From a checkpoint of a small mixture-of-experts model trained on Wikipedia.
Size: vocabulary 32768, 39.6M parameters.
Experts: 64 experts in each of 12 layers, 32 SwiGLU neurons an expert, 4 picks a token, a softmax router, a shared expert of 64 neurons.
Training: a variant of Adam for the experts, 206M tokens.
Below are experts of layer 4 (counted from 0) of a mixture-of-experts language model. Rows are named router (the router's row for the expert), gate (a neuron's input weights, with its number), up (a neuron's input weights, with its number) and show model dimensions 0-127. Each number is 500 + 25 x the weight over its row's rms, rounded and kept within 0 to 999. Numbers have three digits each.
After each expert's rows: a language model's description of what the expert responds to. This comes from a sample of Wikipedia text that the model never trained on.

# expert 17
router:491502480533530538516513548506505486513442491527506448493542533498455524495479499506516492512490510458518485512532492502449475471484479479507483485483521536523475499490521482501487522474475531534538500499488460482473487492489532551527461500508458559491507500516489514516456505487497511504508499526515520546474509515476486532523530474484542488524491513497473514499495526499487457460498
gate0:518524530531504495495497515536480496470528466478480503457527542508515523493521528502490490498471482464478514541537535528494481511509503447513464536436509493512520540423539503459470510527504515509483511521506429516480492497502504535513527528544469514502490521524474525453507510491498471519476517535511538516481515510489452479482474478507482485520486499492489515525488477494480480461454
up0:522489485500458490493507499496491536478531522502522501474544538466508552508527491515509525490471491481462476514491522497523491485473466445484472503488522516539517527478496488486517560530490469478485481489562488465465517491527506536516504502531470493475504503510474464550510502472492457473497546535508528538514507534489499444489534535517536507520512479527500508502480523464522508511501
Subjects and digits

# expert 13
router:526479505513468491502515522486508468476508527507509496487520466512502462506517480521474533508519508524476533516530503523514478529516516481537570503511538500473486530449513514507477488471488504522547539467494506465501548522518503468525490475529469521451519518506503542514502484501458524506475469497519541500465469489525510491519470476515544468505502522502491510459495520483494512476532
gate0:496543491520488504470521474535490481484533469458513523463534503516505525502492493525463470536501499497472484490529545514524479490541513459494490524461503510537494533494528513483481461492504561501484450536502440493515515513512518534482529520505458512490506532495488557488499488503473497554496472505538516458470485524510467491496489501491443500453506543527487516506482495504505490442467
up0:501496442514545468503523535455468499504527506498511503514518541471473588526494499486514486493482488486501473490536504496494515480496484498523467508522523500491507527522526484526489528557414459480501484528516487505492519478512515510508547483499497495505527525536483480532432516486521468483517562548500514539479530523477526465502514498507499499511492473520505497566453505500479502493519
Place commas, institution nouns

# expert 62
router:496486482484533488460517571527523457508468490506509509496473475488479492537507508494452494558522504490535485512514519501519510499465516478521544491521510519449498492467496474520523492506511523486503512484554494528529503525502489522506518477487473499493472513501541509477460476468491496479533467497491532502458494468517485494480566458519566504510511485500482507530517476453495498529524
gate0:482497514509521496520543479537467533457521512480543491442516510489485494510568475489466467498475488519524544526528534498505452520546506485485511530456503524525533511503520509468505501500530552508475514529475504526489505508504522535453545523506482506512507548536520531491498522483457500512515526513494469506479471545511473481516473464455468497506499536538473507524495479525504516450463
up0:456480466516478493533482508469489503481509536462513504475502536492523550528524473516455493460477513506467473521503524500498524487548513505499505489454489454517516507510486518488520552505460435489476477481499499488477533456529476490506561502493496496503506470499497518523508514506501481493539539540520519492480510485534514504531548498503500493489494470497542513511471482486487534503462
Item starts after punctuation

# expert 42
router:500499523485481464500478512527511487485518528481488511516497521518475545494534543504503542507496510445534496517496469519493485490502528503542509505519501500529543514508487487491540476507461511462535565509513540495521498503524465521550517529462460559447512508499528526509454464555518518495492483479486524481443504487517487509520504530510507543507488503523463532553496472498507472455496
gate0:490553525482491500509503470533444494454536455510528485465524518475476522494552504509470476491482471445488521538481519520485481502549511465540490476447526514524514538485523525470479505525511499514501464547471475522501504477517496510502549521493478502481490527528460499506480521511521515509508522575523450507493499572514467498512501475503460503475535526514470512489503505503537480471450
up0:470492476493474473505465513500438492483512539488507522507493498485523533473510439544510519449482522519445442500529481484506538471489512495515508471501542490519533505495514478515508533518437476488474483472529525541477501493519501501483521502495506515484465518499460479521505528469521518480489516543501525502485554521512539489551553519500479491494510453507534515502473520489496507536528
Sentence-opening words

# expert 9
router:525472511497472542500497489504545506551491511510498480486526505548516501530529475503477515493494506499460426511479498511558510527509495487477493457505483475456469475509491523496495517504490502527492489467456453478467497511486546499501488475481497478488471449462505542467479481505520490528504503535475502519483494473521530493516489509495515493460483483509521482504553529526461515504459
gate0:478544486505486512483532467520511522478553479476488455466525516513508499511483500521485507493489505484526516550536525533508481490518492449490495529443500483485514522474524551488460464488527525530525502522474458544494533508462475530501506513483481492463493520495516499497506493509494498527531546556496489540490490548485492469491480470487450476488492474471512487522464491506515497460475
up0:464541452512476519506502497505481504502511506475482461469496542491512518507480486513487522442477537500501450527514449500536514512474496501455460488513503480504523497492482521499485528519471479496509472505503469492467522483490503470537484475493493536505526489498490526494494512456524467504532505602489505512474534452495504482528531483511481505521480457491535498535473503533492514481496
Name-ending syllables

# expert 50
router:472502498523512491484464500545509528495524504483548485527527501535499499529520456489455506531522538497517466519488511471471527503504487510517471518532542494472458517515467494508460514544517489540520502490510448447504497479456448528448496458497477506504479475471471524512466502459460502456487543500482510506499494440500540491481527469500503505454538481527500503527535476494482475526502
gate0:489520510515516462503498514578519501467499480506517520475510550518473520502502500534492492518488520479523517531537513493490478501516488491508496521476492491506514500510537536495511481499524578531537498516522478559507466486516487537542522507501479497542504524482481517528480464499455484514526522544529518494499534542501479496485478467470456511460470525509439531542457519475508467440496
up0:456467458529470496527494505522473495502531528488520498475540528484544576521506472513490516464490521515489447518532526485509515503516524438470513475499548505491478474498512497545460502511482480482476481502529515493434520485523490497526539497504483531502532515507487484486500556496496488484537531491522480511488510461500530526567544492472516481510475472473541521510502501461479507510510
Japanese and foreign name pieces

# expert 63
router:504480542525518507569505490501531503481534516509487529506507501481530501487493481492476496512517475474534515523503487521546488535515529531519511520470511514536502499517458480475487501476537494496554516527507539543489481507513489518504497462456478541561481506486500526495511510501481510490526504477476512495462486581521485504542493529492465499485542483500509487494533473485489468453493
gate1:505523460494494497525499463536501488511466474562505528469553530491525494452515511459509479511507537509500449499478498477464558466506499542473467499466510461482486488513501501532518469525500496494508499514442449520527514480531510500502421512508523453470480537513467538519507489558534494571488484486526538496449499516474500486526515530462500558521493484491516521505523516527438481503489
up1:486522508485506525462517524498495497476524528484498474479470518513497498519490506537496516459464488500469462528483503485529490472453455508511489494494492518503528504483498509508501525522479485457484490482501513467490498488500492493534542510522496568473513482512455468469495509473515508496465497534499522506534504459482481473448469502537483503485462504475480513520486480522505529509505
Line and sentence ends